config.yaml
n_layer: 14
d_model: 224
n_experts: 32
experts_per_token: 2
d_expert: 64
d_shared_expert: 128
activation: "reglu"
moe_layers: [1, 2, 3, 4, 5, 6, 7, 8, 9, 10, 11, 12, 13]
n_empty_slots: 4
router_score: "softmax"
normalize_top_k: true
routed_scale: 1.5
balance_loss: 0.000136
balance_bias: true
router_logit_norm: 2.0
init_std_router: 0.0249
lr_router: 0.000547
vocab_size: 16384
norm: "rmsnorm"
norm_eps: 1e-05
tie_embeddings: false
optimizer: "soap_variant"
lr: 0.00914
beta1: 0.95
beta2: 0.95
batch_tokens: [32768, 65536, 131072]
seq_len: 1024
train_tokens: 258900000
steps: 3669
dataset: "wikipedia_en"
Below are experts of layer 5 (counted from 0) of a mixture-of-experts language model. Rows are named router (the router's row for the expert), gate (a neuron's input weights, with its number), up (a neuron's input weights, with its number) and show model dimensions 0-223. Each number is 500 + 25 x the weight over its row's rms, rounded and kept within 0 to 999. Numbers have three digits each.
Before each expert's rows: "gets" lists some tokens that make up at least twice as much of what it gets as of all text; "mostly gets" lists some tokens that are sent to it at least half of the time. This comes from a sample of Wikipedia text that the model never trained on. Tokens count by the router's weight.

# expert 26
gets: ".", ").", "\".", ".\"", "\"", " season"
mostly gets: "\".", ".\"", " Association", " Committee", " Foundation", ")."
router:525483544466470507508484476508529515460522487518468486487509505509526532490470478546509500493541505465519504508492471489479520505481509500496463520518504499440467464486454480513480518461485478519438524490506517509507530499473473498511489497492505568506532515481468488513502514499509550530490537504503523492510479543479519465464461495523471483470506481532492502506516489484535519517521497523548453509522478482518475444496488502524466527513483526530505523531523492494457516469455474537523514503446480457459456499517489482487485493458500548545500502494498458492523512496517463520474502503479512506456525493535498515488513491521492481447449517493453501479520530554535516505458
gate0:523454535474483487485498482475502512520441499489501526497507496507537487482486503497471444500500518511502503536506525502495536517514537523503492526510492477515476540494495490491529466518503505470495492506521495525568541508490537493544546502483488571499475542540477455506482530547505501507485464506502504521550488476511485481509526496466537548543504536535501514514500518492490486544472502489455444519549521508464556525498435471478490521476514477483519501483494535516510527478502491478534490481501554485454483532498479477501506489553505519485486495515523482490491516521483477469491453463475533506496467471505500515474485494526489501523471484495485535490459528465498526518541
up0:475485500507479515537489538491531477516458488470496476482481508533477507495458501510507505496522534451540520486510487490469500480503544498484496480472528472528534514491536516505511506511490488509513518498483502510499507458505525503508487499477522574489502524486538518454549492502521489495510488518528504510566506462507507433467456479483532543527476567477468503450543521460501471489497492498521541506521465496469492486504460429512480518503507462524504478512499510488496488504466542541511517485485439454483504467525492441522526539501516485527483518491490507492516511536542458497487490483472514475491496513511515510509542499486526490510470497522473508478510494476463444468484
gate1:525523441515489479521515457502522487522492514479568490484520558491507520505498498490502515488491497504518566505504531477539505499461521470466465515499502517498551539537491496455490513501488504512533492504463508492499479500532443501481462481515471489510492477505535481527501479511484519502554503498474496511503520505527439506464533504525499496516511502481502459491496552495503511496508492432484464528520490476474457489509518511518504466544522483497491538508515543505517476486487518517481539488522544500461453488563472508470475477498507478474467538479505482524497470465464461487517459463497513479486512508496513506526466518534478525461511493505495531491474445525529445493502
up1:502482487507494473476512490464535495506537535490502501500462472497544504506521536459484492458525512513489467494507506527442467474507532485482474547525518496516534487539488496520526500500487490515529519454501470469516493509512539513530502492508471556502485511450459520542499503532541451482515532462526522482478460476498494497466469513502512486558526498466465487527493501457513561530478537476491483463473465515470506503497492500530486472544479492543517511500497503518479516479487511507484491490428515479503504468519505532473515510501454546509519481507489511492495434510472502499501537469521529504520518468503466482478484500510482488495487500532467465448472504499514477552542
gate2:463501521480507506524510512461481482510500488485512436494539491486482535514498470484529490518507496522505482513525530504453517477504522562513516498496476487459531532488480509482494506539520488493499487509522516554498505522442547431444516518470458524470540523503513455517504464531480537455493447470527524519525479502494523497497442492506505494474457506514511493499543426549501503481522513457490516473517489497515492464492484498484528484526492510485481516500463470538482478486493499486514457475462496490527471515541493539486504489519532523486505475488494545500513475513471513539525496502495465484461467530452488494480522509510495468489504506468529473536478515501517499523465
up2:504491473533514506490495506501495506487495542484437524491489531525512485473508553478464500497517465488493494511467469452492464499526485492488479516499503545534482485481499516509505517505535472495513467551508472459518501456510476527537497471505504487507460497495482542509548541497535480535519531514497509451490477497545504530506508505474501517559518562470489512481462550472497504515483495523486549507474499517498496525494483511503485505482522497473517509480510541457504550538511531475486539497556476520454494468473504481509498493482460498494522489502541472528510527498470496467535483517510541511533498454469502498522493495475482513502491508502467519495577506486550506557535
gate3:493493499452486479504469497555525528515502502477465446505473480453516498480502534540503512540514501506492517526464498495509493457492510483500495512517516460462484516476487487508505497489479490530463479505484482566506486564463516531473547507455500500455454512480517526462504457489502532529499516514487506475491529482485502476505481494526569523514477540510520490502540496505520486467508450435480467536484478494500513448541485504490442512525485495457502478517509470485479492492476537485478472487502488503488478481518496521506437497513484516532523471505504532469503505465523521513529477498471482481485493519506509529518493503532542451435507520463490485505465507495488505488466
up3:451437519519519499507516450488513528537503485532520528465490525531506504449497521500483509496513486467542488481476542516459489548527492481473514519527532494523511486524489494493474504467485478467502509531526508490494510517497535516466512516508499469511543502492485468516500479464519533513535477508478470526511505518514506527496496521500497512531559468522460498527493505501472485486446528532512481443523460507508483501442537529502521507484473533516507499478450521535518454474538492451547484460479486477489534533447527463477474525484491484493508500486484516535504514473455494479494496492497500485454512509491521440494490532492492516523434494487519525489489473524488540517517
gate4:444520507493534472490445462475512496525495496509511532510488519541546527524510531511564487507498509463536523503517497494517491515491510463510541517502448467523465494479509509486485479414535483500474565505495529470536505465488473500554495494486506507440480459482544485498526506503524493545481507487525490501491524497489508504493493491522485511508469502481507489520514506537494508528503533510456472488535527473518459508517475542507501445461530489540544457475491529500464500545516501504511509473472482507516491447531514528511497477488513474485478512507477501462493489493516496481509492445493477515504500473492504513462552534519506512519519527505478552468493511492548486513489
up4:557486495500527543521514521483470515507494513471535450492491460476486504478521475458480529529519526504510481493473481487488506547514509521519467466518473520467496529542457467516473553514486471480491431475504486490479501497502515511458481491533529494504486518500494496542517467496471482484539510490517544496549508513575496486535520514501514515490502517484506532469468479488497510480516486480530517503523502505472506503541477483529484498500501506458474522470537536475503544461485512479584505519479464506477467540466497481488475497508537528492495486492539523508494545512502512538507502524502500468534525497495463480533498518491487444486504499519498461532447537503460511513518
gate5:495501522546495518480479480510526476518483489515505539441505448539496504464541422478542516498539513515478480501439494529464511507536465522497470499488506493469514526512493509495486503523511494537500500501512530511513485506510535491509473536465451488484471508509519530526501485533493508517538505474447511510481507514513527478502509487478497506515493489486472507466526513536539510518517518485518493450487514441531474495530515528490470520473474554497489481477528522533508472516540529506489492508475516527465511564512502478465516475544514462525507521448522500485504524480529559533531465511497507448489476475520451525496522483505475492474518546510484479493483506539471505519499
up5:479488461518511518481457498491487468524469481514498535473533446499520531459514456504476506479490530523479475544469535511458527488496474510493473488491516476481478490476515491497525512549477492520522509509501508491491493502518520532511525485478449474524484528469491494504514471531505484507520512441433514493521510500504506470498530453492505450492495531498440521484464499496511467496519474478545479500488516462522462513539493509509444499489515507488498493490506523508517465463526518491470469494528500529451528516498502468470507462478521472539490499483507498493545436531497531534520475517493490476511456441487458526515435524523525509493527526487471454505507501537491493514519
gate6:502468522492463515528504501463559501475496524508509472511506460508549485514480460499493512479479484536529521515480467518480522464515512481545461512480506480503482482490456475492550530432530464487510496479498490491538469538459511509504501463552517506492477547500493509467466489494531521507506498526498460476532492479493476529553483498463501467504529480550474503479517519496513487480510466466491479445503509524507534513489463497501505440531499516476491551505491514508499519501478514498560516465496506501491496513460456487514464506503491463552494499500467514479511474528518518521503498509522508532484498465518525456498525436537488490511498536517519540506522514506470531510449
up6:474490482519494476487465515494473492519516500515509510488518512526448471516493513509508463475518482472512487490549505454506488520487474506472552487531488526488485453478516523444484478514478533485559491476537469541477522537501468505475457522479507479562542517494512496516525497508468471493552486474473488475477537533524481495510540469503475527455487511518521497495457495506456483496536539489506529502505500462480487495502538505541550514436463485509548514480474496539516473498552484497485514515540505509527564464509539492515516502496532510493475487529472467540500497482477524460507499524477445469526519491483505509478508508497474528503513490486489522488529488487496473520524
gate7:515504529526490471504441482487483492506487463490474516512539491521502550469506481496490488489513500502460477495506503515513532486486558528469511457544552475480488494503482510507524491500491518441493500479492512533499522466474520493497510507478490512491515449502530468497521517477487481496520491561514509557498511492510497506469449491532483530493486470483510503514494527461483477452524515493529480529520482506525496515515522458521496491500448492539490537475522523526505514529511499519507514549483520449517521502509512495520489537457515475483493493476551466460489474455538512483481492464431449466481450481524563495476508467488528471519497517501500462494503506483539513484554
up7:502510458453467454496469508519498496529483486525479495494523441524557538479540464491507478437509444510472487530470519478479511493520522467532556495489501490475509486492508534483518471491533510500538478526478528493494493473473527448512546493539500480505511491494503540518494469534509517513436525532508485493525513471473524498471509497506512475477486539506496501506521514476475490500526551503498501483531437548518525501478507531477542482512539505503482543527516481532489532571490486499525498528435549474525488543521463496529482526474464480510537496503497516505473470523516526529481503518509510502509510475482521472502498498493511511512529502506519510466504504498502522469492
gate8:487524527505487506500494501520519487459513511512528536513523524543511469516473535510520518531500513475448447502485496535468514482453437540495517506534507521501473483510461481523554468491516518506512535515506462489504482527473467495559499504462480540487526482482540517482506481516508553466510513502523514524478542517485494474506506520466483502511466519501540498490541470497504478513469505465508511516463482489513546507486486460527472523499540479512529451565509500508456494491485450457530510493511492470508500513515499535532454464503477526511546469472462512483503486498506503512495485480469451514498495508531458547486490467483490517516492532454513530505463479508525491539504
up8:498445507485504486526493499488475497536488488487477476489472473462479517490497496475478450465502479505544520498486502461494477531548549471517499489464481461517509485490534500474454486525496506496506484472501553540512489492526528501444489508531521462513461533530446501497498493499468448509486488506484491475512459476537513518506478461527525522472536477473488517497456536483485528487524490534464506484549528531469444486505497535490519488503459499482490545472471509486524506530521552527479481497479518548496525504486506482458530540511498495511484529510526466522484494479500522477502541497528534468500501484462527456501512510522525470471501456543497490494548518512472520465502
gate9:495512540480470529457499455474493501474495503499487539541484488524504527482519527484488501476488470509470484501505489495508498508489476515489490506504486504508517515456497504471487538477461512477473455476496468512478508500472497490488552493509473505534488539553478472508514492542514523477470485521480509519478480500529512487496422545517501503549517439492529506560467509473515482497502516484490479450457453466504494475503489515473522511522446521527467503505506483480473522506459514446503492489471475456509437486464497485452527461483467524494545514454511502540485510493467487509478525496517548515513482512488558495500483519525486493488480493512510524542507496530530524533536
up9:484468559476493526484506483474508523487477491472518506561483466536513499484490509508494499455493478445472480501488530480490477518455469538467472534521492542495517489500476512514494520454513516510477505465475488495472538514478495523500533509474475515494497534537483482508493498532515495500491498528479512490489492513528501501509432527498506489538504442498481518548497504488528486484506527474515437455506467482485513464500493518464524527499438509476478507485498487519484511497473495440539499463469457474482433528510498464478506478484444473504525507478526495499512500491461451512503521517524495535522471510476522484472517521521462534474470508503507534514537518546496532518544
gate10:521500445519511498509521505486513488491499456436520480510505490489510500475513521508479512506462499495486517498446531500464466517497515494530517540477466540526450436474534519488459543519484477533523525519489500513525450457529482502470458511459491536457518518492508458510480548505527493510513511494539499499514505512511481478515513484527505515491528531488504487433522478464520518502517493496487473491510504510501466486504466456517497512508479502448485499469477537524470524544509502514453484460475498502490453534486509534475481481504553497465479517478478487505496513489507538485469516493481494493540479500516513482497498443494494506431477526527444484491499485515474490439509
up10:488499578469504484470485473508533479515480536538486515462513501504516509495482492494513526501533495496507496489554454493510509490537486524464444461519530474494549560494449475539537480532524526466499482520515477493475525560520512514523546489551511486542514483517470540494524507503479495517479500503493492495471501466484533518517496527488498495522470448474497521520479536517453468515484489487496552493487482525501511527479534518513510495493514471532481496528501487502510456493477523487569520541502510509508528449504498498536505506486485524540519476470541519470498507494475474507510496505524530503502531515482501525497514532494492504553515463492541525496505524475540507562489
gate11:504469524505459498521513498480501494465549501501457517478511470506500485518518499497507525504558542503514481433481562471490519535475517513499481487484503526497516516523496521561491456504469496511484471466478554536494500492482502491488494476505483522475540484485521479513532478551496520493472492537507528522492515456518491474519493511495521499506551506542521475502555489506478491473451525462516516515498473482505530483494500516490504456504422503496502486501478480496501554469471510500492456457478436463502465508517516492468488489458494498472477451437486491476517480487488508505488515507481506504479458497506474485443506464472457512502525449491506497473502537480500487491507
up11:517504474471519526501502480555479520517481494470529500468520537513486532498505491517478485505454486491519500542527457491506472490530488437545497514534517491469486464488508481465525537495495488491505537504514493463495510526503502458481485484502531505507458509484484505507458502463525466527496493499466479473454501524526489506530526501494524499500506493485468552479475521435491512520515503528498486488468524537501484529502461485539478482484562462541492552461517534450477453536541502487493554506499542517508528468482491543497469498538499515522512572513477491518466518524486511496520504483535498513534537558473524491535502524504509488456474497488491497490478502501487505488472
gate12:469512507473451492508493531477486542509515530469462487524489504535472497502509502520488514522517516502480499535481513479571486518488493565548530536473501532481459487458486470508540451498499505505498485528533500470521518457474490525526495543502511522514500517484530547467494518475504499479490510503467532525493489511513465502488508538523510487476510469495483463528553462458477486459533538448527494524516484502521513521460485480514481481551535467463505493463493509497473538506470480509514488491486524504509449512491500492501513497471507530477517489489514529487489486439519503497490507545476512504521469514562463498493494469511475434504501498483524518503508468491488460562494
up12:491524491470472514531508482537457520472531525497466498581481523502499479485512494545461533527479538517520522508515511481506457497505501553433477472467500510467525497478512483497514493462496488467480455516480468486512509495495480508531478490558546480496491471482513528492499508493466487492498472511483527507476492493491499506534489483485563548528481450455501505521505493497532500510527463485509493500545469472498578537510519449505496494499516480524508532457525486524509514524481458475507514477517541546490460496496501495508503511517515521522486467493500516496527441438541496509510521518482486520494482521495500561465469465495506478508497516480499508508506456512523504493507
gate13:519480512508530518513524470470490519488492490514516487508555497484536494500492483500501516507495572500510579479438493521470518521524476493475512507454559490483534505499511476512522505534500476519473501492549497491496507489501488492495511520567555533464545521477478455487486471483490530482452537511513496458496471575499522500512497476499484504503500460491508518489489495500496478498516446501503451475451493526478523508478470484494488510478508489533526489478489490489519495542515500532487461490507514494468470533482517489539500518494468472544491522501507549466510541497496543450438484513480539466495516513499500444515472477499497513499472507480496492466495456501531490503502
up13:478557503533499463503477535546501515494512497519460490504457493499472519519553510500493496487507447507474461476587503498518491476474508495496514513537468519509484519510499509486513493480498508508478484523480520470503477489486517511510479464425456515522499481525541503516518509536517481517532486467498496558494501447522505507476502507511508484497487537494500500492481487512545511503486546478511539549537518487500490466513524561516515500506472489475450530476532489494457494473475478468494515517473491512524502473489476508453524473523511526468489491520514508521504459527513474535549504473520490521466486517485502531492543523494500483501525460550510498573512561519504480508499
gate14:511471522463491504444471554457535504532506494494495523484518511491514518507461512493511514511479484527517497552534500491495487520424488512521482477485543486541510524516522495510504437507513533493499511506540465553469537550534531507534470507513484527486486531484497496492497477473493491474516476487459504517527516525495461495514504499489525513503490470491487462507524513535482492524512469499493475461532507478508479491466494460481519477506542463534507449464512503484454494517558569479510522513491455500459493464474499517502520465478482490534532494484509515515522466524545493473503497501524505455513508503525460502492512477485465491492535515486447495443492471502477523478515
up14:521476510484491511459498523479519490521472488490486516493512519494501543518476475507509497553490450485490529531556464490493454497456471507505475475456533483513516519475524468512532437473525547490513490513531492519468571533521553495562488491534492545495521496474465503484505476486470489469524485525468499505548503509521484498508493484472543507506529478464459460476501502505458503507494498500493508491535483473527485507477465509484503458503532462539509459490510488478456502537540562488530536502501449496475511508535505487485522490490483505514505499467518502496521474528544487478485526516488502491519498523497478497480464490502483524485518529506496486460522473489456555478533
gate15:485469541515491537467538525506524489490472494470504460502506558503540483519559475527461533479485500479539510491501510485498519468521505515439525510502502563451515450473498487523472494501464525496479516534477510479509478507515462500492485511495487543474536511458491479510445502536522500468480461503505545513483548485507494574485484490526448499526493508500493514519516494490482540467520493462539493500523495538505458487489490523499518498505528483516506501509498500507472491514501544510473490515500507503516482473511523500485488469462521514505488491521474528506507510552516456503504512497498438485489512533453512444529444529512491545496496475496515543533492528506540538507506
up15:499493456525515459518501496506506516484512489513471517506511479498468517527520515530448472488512547521482494511476486527496507517500493532513533494536519455542503552545508539485519474509555481512547486480533539527515516503501513495456528475478477488529485537501521496490506505500453530457488486507544491478540493544483457515535501487496531536511508487517501476500478538475531484575475475513482500466493532501529501515532475451453499482518510488525457475511491486473517451455525531479509533477525472501543521487464478486533533505525531488524526541467533486522468468494482498450490517526498477480523480480526525529483518488504460517520488484492503490516526526494501449508501
gate16:460498503453518540480489479476501457459509496517485492529513512548510501465508466513510520537530490539479528509549528507523472497467488555466492486489495496466533457506496494541500514480426503486495506501498532465525475444516537510486511480515476532467482497537479484516493540503526536504530487526515514547503509521543535456533480487466511528463531481517486544510498487472520500556496508485477491520492508512511506487485519460476510492479493511488507478490478562492516537542522491464489474527499521505443496512495503550492496504502488464499488526506525449487535497517525513481489499507446529502520505534482494550507461459476483463514513499489496519507461500451512509487476
up16:510494499471518544499511457456520498498467491493531524522519489526531521471457447499514506518495508514531525526536509513504482498468471534477484492510504508464516481491541463510511531491464519500499484492508506493531480450496537515513501471500470542479500517543491490506481545493513538495472490513548490522512560539520520494496482500474519507466511461529461520475490481481506469500501481507459502517514526551518518495499501469501483497493510528509516490490470528492517516522550532507482522538463518488455529497499518513516512457506465497466486515533529464489521513545512547509495544579483545468513494514501506534552488462518490510475545532465545528467470509458531524484508
gate17:466521489473475508537466491496487564476475445482524537495477494497527479440494557486492495456490483490518507512497527490478514492506505475473475485532450518493467496522504488490493517467489516521497488517499489514509509512519532511494483500479512500485452490468510558487520472528505476516539477474470489514465518508500465518518531562482504556507527507500525506474512524513476509549493508445474470495564506472548526502474504507484494491522476480487494498452555483502538498522537528511531500453488535517471492487511478515495485526502498502501523485490535480480482449464473541495515483510526485528477509479477514469485494493502467493481477566508487496499511497534447455443473
up17:563546494500525502475497528489479485570478541529502440486526498484509490495506494490511518462503513545551484572463465511500493489506504508537498531485510449522538526497523496528470518487525513474505482528497517481492508478462486487533514498518532516520510471489495471499513477502498503481497466513500477494528524534494497488516480515541529501513474516489485546498519470514485473458558469534503481494457471483512528495485470523513529460518514495498470526535512497479531487454493493473488450517561495495530484488467503514507494483544505486485533571499503499502525523497511496529481497505542533523490485463533478517510511543494458497472553512482518505488522522502564495536497
gate18:551483544501496524501534527581513515505510509519530474525479463528506474538541488525474523510521499489538489509484546508448518494513516490495510479540501503478513521530497470503534480474486498522472498505518499480514524515464476459511497486533475515509525504491500534565540504540518482471488489519500498545514507505488489472480480428522481477524521493483489485528532539472524509515494475491468467446492541510478499472529517491506488522511453497475539468531492491468444485493505510582490438485505492514543505494466468494486483480513470457487495476526486479498474501504514522529512486472465525486497525492512509506469550480497521523455492497520469497482485520527496478478481
up18:499522545466473492478459465471476521516501539549513515470515502471525523521519505523479550489513533509476525513518474493528454462475478495475522542503532494486524484482509534501521495490536459455489515517497515450474516463505498516482519499502490487526456499539518468506480482499515509487504523510516541464521496482526520513512481490473500509496467525507512544529482479472510493499466523500525504516525446489511509535477486523479533452468515513485494497494473491541518496537482453479500516466527485514453485506488515528546508482540498584482522512451548544472480507527528491486484523528524484487471512453488517518513455511462519463538548525520495464502491505506488477519478
gate19:488515463543504502501525521462498501470486497504498493506481499489520485487498498508502494517513509517516498481463511475527505527539509488502462519540502479553449522456509521518522454502504460529503445511496465475456479520531513481512516415464502493431542497475477471524475501495488514504532490491502506464508481506524563482500531506476533528514505510509540486484467498449468494471520489496446471510473473495491500489542529502469483484508526523501523504480526488533533519484475512481481464517486549540499526507505508542473481471519520514521481524504478461522520467488480479488462481525479463496543503452468457515523464489535489476485467517457512480540511524482539508507483
up19:487508459491500500486533497436482488515486474491505481533505467494511461460526520504516475518516522518529500473485510490509498508518505459491456507535491495522470492492501545500519462483521488502513464512461441499454465510517495515550492442466518493447516490471476477539465484499502499541508492470510520510502472510508502522466504491512489489527551501529559485492459523488447504490505500500476478546516481522522508473494531505471466473493498492468488527522528492512506531485480489441511463505502538535522527488490484551501463525478483517499449558504494466500473463474477493503471525510484486523542530485476514502547483489560522480498467517473515498511495518476560537488482
gate20:470469489520509483455487523531468523507505440468517541536542487482520490517500514490467503486508507484494483488492484439497525524471472442509516499525450492469489490502506480478507502527509562507494510514527500481481480506512514491489522523471490497549499464503480557503534486476483492500505487505576455498471515484492458519464532505478456515507482514466520537537466479506478471506464510481503459497534477510478487518509519524500474514448500482537456486598496487492511491477503509514473510515517495473488488448497491557492515507510515498536536488471517510498514536530491531486520509508491504520480497480515509517495533458483489530458473469518471513484506490538529452491519
up20:505497478503463511429474534496467498506491482493510482530517508457490541483464526525497458510473482478500513511509509491451493501439500492479477483480495472467492521507519452531499520524525495505498511495459514488487508514518467529471521536473520475525500473513496533484530487458451460497496486462518478513483528465507489515525521510551504526462485518452515505485494460529492465493485481462485461490540463462500482490501539481505527564451523541501481496498500493477493504437498497564488485513531497491505464487497485522495548517471487548545539490538566496484526488503489502493482508494513474509520478499479516487504500486462506498477507553499517477523523469535453500492525
gate21:532526556526499507509486479555459547506494509521468546533494498508489497505473503481468478506494513464472500503458496513511521464467515507527495513513511463462537504514496463497460504505518507503492539504503544464495491469481499527513508531504460568516503506474505525493469489484539502518468538518548519487504483541506499509484480491526516542439516457519527474534491439523493496495489509424469471535514499496499515480498485516504475503532518477536486533514507504470496545508505441496526511472477505477508471508470513462504494480470511508521531483487492476467524512449512428495505507500459506513528500513485519528510549467462500513534518479518498532443502504491488494511496
up21:480474446480512486498497533447549474474514487475511469472482489500516494474520508519507503507517495546529497477522510508504488521564462474454489494512496520523483517475510528502520476506467465517521460477487461531469524537520491472477505474521510448484491496522498488495525495502499508484541451498439465496506497477489504495520507525471498458546478527486450508462514558470518505505505499589508509469482483486506497511513513480496523506495486517453481469469492490538509467502497556482441503503513492510456549522516510520500510502526495511497472546498499514527468489561482571503506478486525505489470503485491489504485454522542481514472482509484482486548489497521519510509492
gate22:490484505559476517477465492517496511536509460523494521528501471460499540499508495532465511533485532531543487497491503470512511493504477465481486507535526501488437497497416487557487518476512541493516494496507519511500478511460530529461504517469483514486473524483496513482495503501501494528526533496495521515528490477455465526495540459500496567488520547483496528493512515504539475491501500495527479500500450486517479533475518504491459476517535558439491505490495526529527494487505490496465519517507513485522490476502509511442468491524537532485503476481473506456506513448488515485498526555525477471476479494511490500552481498480563488534517474514492524520483479497489539504514
up22:470481482548497508466489489530481527497507486509484484513482449455516533503535470561466507514525531518499504510534503479478533500505500491506510510499500493500476534541452469578504491447472499488513494498517498517512483495467503500469479516471464523476496506453496515506489511496485492519517538492529523529516458482453485520519512462494502551498510543508522520486522540508527473459496471526529556486499459493527480515494522505481468470539486547475549493470500531490527491496492468490500511528532483472482454471525485525445474489531562548507446511506477453473490501465490506478474505546514493476492491516541502476514513496493544498511498503533516543501512503487476514492502
gate23:508502533499486516505476445515445495499482518502510552478476483508507479490497496507487514510473474472470498495507505435493477507491475521532447506473526481474471540524487549501474504494550486509528492520494456512485500511497519514466512438478513546498516516463426499503515521501491501516497532506498525494451532515522509467490489530480538537495489469488495515473456487500470500507530497528506558526500549451493502472518482525476477505435494550457469524490511513466464493494518494483472490500515479503502480464520536507470520536410517495515494508505486494514502547503524486580519506472481486511498507499480515498497521478518477501505509508507496512466522479533493517467524
up23:517520517473523523486462450460485489485514541535483514439470466498502483457461519509522515492490483473492516426549471482523503463485468511488474487466480493500503529476450552525491475519497495490506551469451491492524555486499505496481507484537519530461508507489489492482515498501521516529492522503484516539533511517512496472496532522502506501495498450470458464481517513517494560489476508531475515525505560469457528490525497505510495476493488485506488489486484522489476510523467475492507499490530470494485521468481507522490490517465535503471477503535486506483492541489495500556514530454500472476458537521522508535471499478514521501565492538536488495519512499453526522485531
gate24:471542496546506544523530501452475489462479500501497501463504501498489485515513522510514479476478493487503518534488489463485512558498510515452499473477480479536500457514474559517515470484487470481479529559483453524498479517494448588513522471481533528506479520507507486471466489470500531514492505528481474492543532522512535493491500493491475461509522500498535481486554486505488500480465509507508486488527497492535532468492479505447456484543506535542480453502505521475497483509497466509483492503473512487540472517530535505504501499456467506548484554525515474505509526499496462479489504495484502516475538483503531456484483490539494505497462474484469539512513469492505505497459
up24:470504517504516543555463471489521546519463468528507519450452467523505487521532523505517475503509483486517518483525474498501490561514476509508505483487493474507514456509481531483494500512509460515509497493464466485499512543482503588526508473502501539487472510506509558491502499473494514472482497508534457511520528457506523472498479502486474528492491504519510487499509466519467521522419501502506499467534463491521538462472475496461503507517494505505508487497552523489469479510485458531507506445471496477508499538521488528474513553509481498547519526502526484486497520466516516484506494503471515503488585434508519482471507494513514493476504506515476536484501520504504499486453
gate25:500526524536483537506482506485525488474510506461534477497530488473552516517487483530499487459506463476452478514506540466499501463522503457509461491479492512470526525496511435500500521504525481528516480480461497503511458449499525513504479517471463519485500500492486493479495540536511496516472502512503498509475536513511544474549489491495500508534483512527532561467483510518515453512483521460533504485530463505510480525497462455475511497520495504469534471507486522522488470573491511548518487472487469495506520498507495465510494525466482454521501506472502510452522452503451507549478490474482524515500468509505513479509513469522515496454473476505490493546493493557536506555494
up25:494508470488516465481491498508483496527459494518472513484472516514467505480520532467529485549500547519521549475495484508512508533503513532507522499546524483518463487542496567506525479511435538473497506528551512476501508559501475482501530511525531463517514499500497497530516435474489537499534491493467501507506435493502457539437488522514484479451497506475474463516506499500473523506495492532458470500479521483498490513520540556509475511490501504535485524493536454473496529454483485463510499504500517510507461523510537527500507480529470515486507531485506487535501541492537469475523513508511487493499516474503498524518499538506507512558511504495506487452464496448487496475495
gate26:488452557494465518494515495525526485486530529485530485503494508545492505511455496544474449522496514511506537555547497489529497532515493517456504492514504496507472500447516503472477456508483531502534498541510476534440485494514498474488506502511485506490487503488500501482529485490553476538496477536505508473530474475472519514529485472523511507512473458476486513458564493486544484491530499492490471528474470473520481478513484487490493492512520438507480483521504554485476527500525477494486475480522521516506504556531553545501482456500473470516502511471481521494514546517529488455482501455487505444500507458492496494491496483490474480523527492534481512493451507516489518539459
up26:492472564510449512481525493535543483507518566485529485499482534531504494515485503572473470538508506523511533557541499485526503525496493507463492481516484519508463489454506495469472480520523534503530484524479458504439431514497490464499471506521503497491506530490499515501503482468536481543482495500512514468505468475476531496507488497497482502496444479481494496495539489517537502498544517475512469497486456464509490479500511478471484498494503472527512464515506527479477510513532503493500473499513507507498505544512537524518461436480485480510498522490472540532510527503516489464457524456481480473484532449471525501519488482502479477510525498530473503464463491515489515528446
gate27:527526500484514458482513500524501483535460529459464493507486475456481510491514522530507530491505499470502537441511484502492477536464527502506481502490497464475523492495498501488514456523511456526519500509497476500487515483487507475474516500465511502567461537482490494519471472455525474493493510457519488542475497491513522492465563523513475489480489509464498491543548479457535477494551509479533500512464497507519532483498530475475502501497459488506466483441493516522461515528491543494511527441466498480535433477457506526487506442497481480471490489513552501478523495471500510475500491489489525496451537501472529511479483482497482455485516488500475468464469465509505504504507
up27:484478553481508538517477514476489492516513516553565507493495501519533471496511477487498465513490490537487464541514524500490514493517463518526524522532523530506490533508505495515487543515490544487486498519520523506476494532538539510482494496518498473428520480512506475494531531504492501479519485545497512484534471502490479507541463501485557516548515518525503528462471502523442539490475495517452501490535534478449466502495504530510497479511513511493510543555524495467514482471514499481501484558504493535470578534540499458510504543515509488501513515466451505526475502504525492525495522509512469480547461499504469507523501501494505536526494483517507530539509514507475534490495
gate28:520510458471554461556493482519515517525483485518469528514511506494518521518500491466504490532499547456490534472523500520490505481475465483500488455503515528468514493462467513519519511541427482547465516494500505548502519426488534502496483478534472493517515521517479502503471492449496511541494450480470556515509484492475523497519468469503491521473501491489506546511537486487502474403497514505507516517497522487490500481501507482493519537479505511473508460489502509487491526488498473515516503464505507472491477513546473486492460481502508504534460469475483483475524488503519515490505476514519524481476525474491526512536508461500469533531500484468470518524485476487455448478541
up28:507488514432553445515504506470533458497435509511492506502504525493562529503495479471540485491517504503474487531514474508467528496487523497480519464516510531517506455493544480517521486549465465497472534530497566510519485472480552480470501473508491449519545496493466506514517475459534505531546488507471533507506510477497502478496471485543535471467485499511487549498493508494511525443525525487490550499484515534500501465475518489493489499490494509446492474487487487462487482486446478470519491498483513486479516495520480515483497479520490464528464508492502527466499479500482487504499468468519502465477497510491489546501520472500448533531507510498515479523520442512498482502538
gate29:498527454485495439489501522494511489550482494482504501504492490525507529510512501503523489502510482474502487472512498518470493485439505533442486518440468553499497511519504485461513516485490469462489496446463518471470506500446502536463519492461523519497515533505513475501504484497501547540518496481494526488511463500496528471513523489499462472518440517500483495533498540537523516495526516489494522499515511483487477482524511500495501487469469507507514511532453502542428503499498485505481483535490453477448459479478517507447504507448526479496487476486534470465459467489480526476474490453537478489531517490552504509460479507473494527500484544471517489502535484501506453515492
up29:493515528486474518495512521481511505530534474486520473467489473486505506490507512495526486450510517472515516524518514490429521490472474510494440523450500502495485494508531470515532516533549493488478484547505514448509486510515507497525544521455487515503482435460496494482494486522497522461478552521518488473499484486485531487522482487492486463508487463503525501514507498503471522499448455525522460517489505472494508486493466495447515472509541521488547508522480469492429494488478482483494486493459475506474493508516465502449500516450471463483524495509502438468499488492464550499484493494555532527490499488500484482466476479525527504513459533505500479474530470515470550514513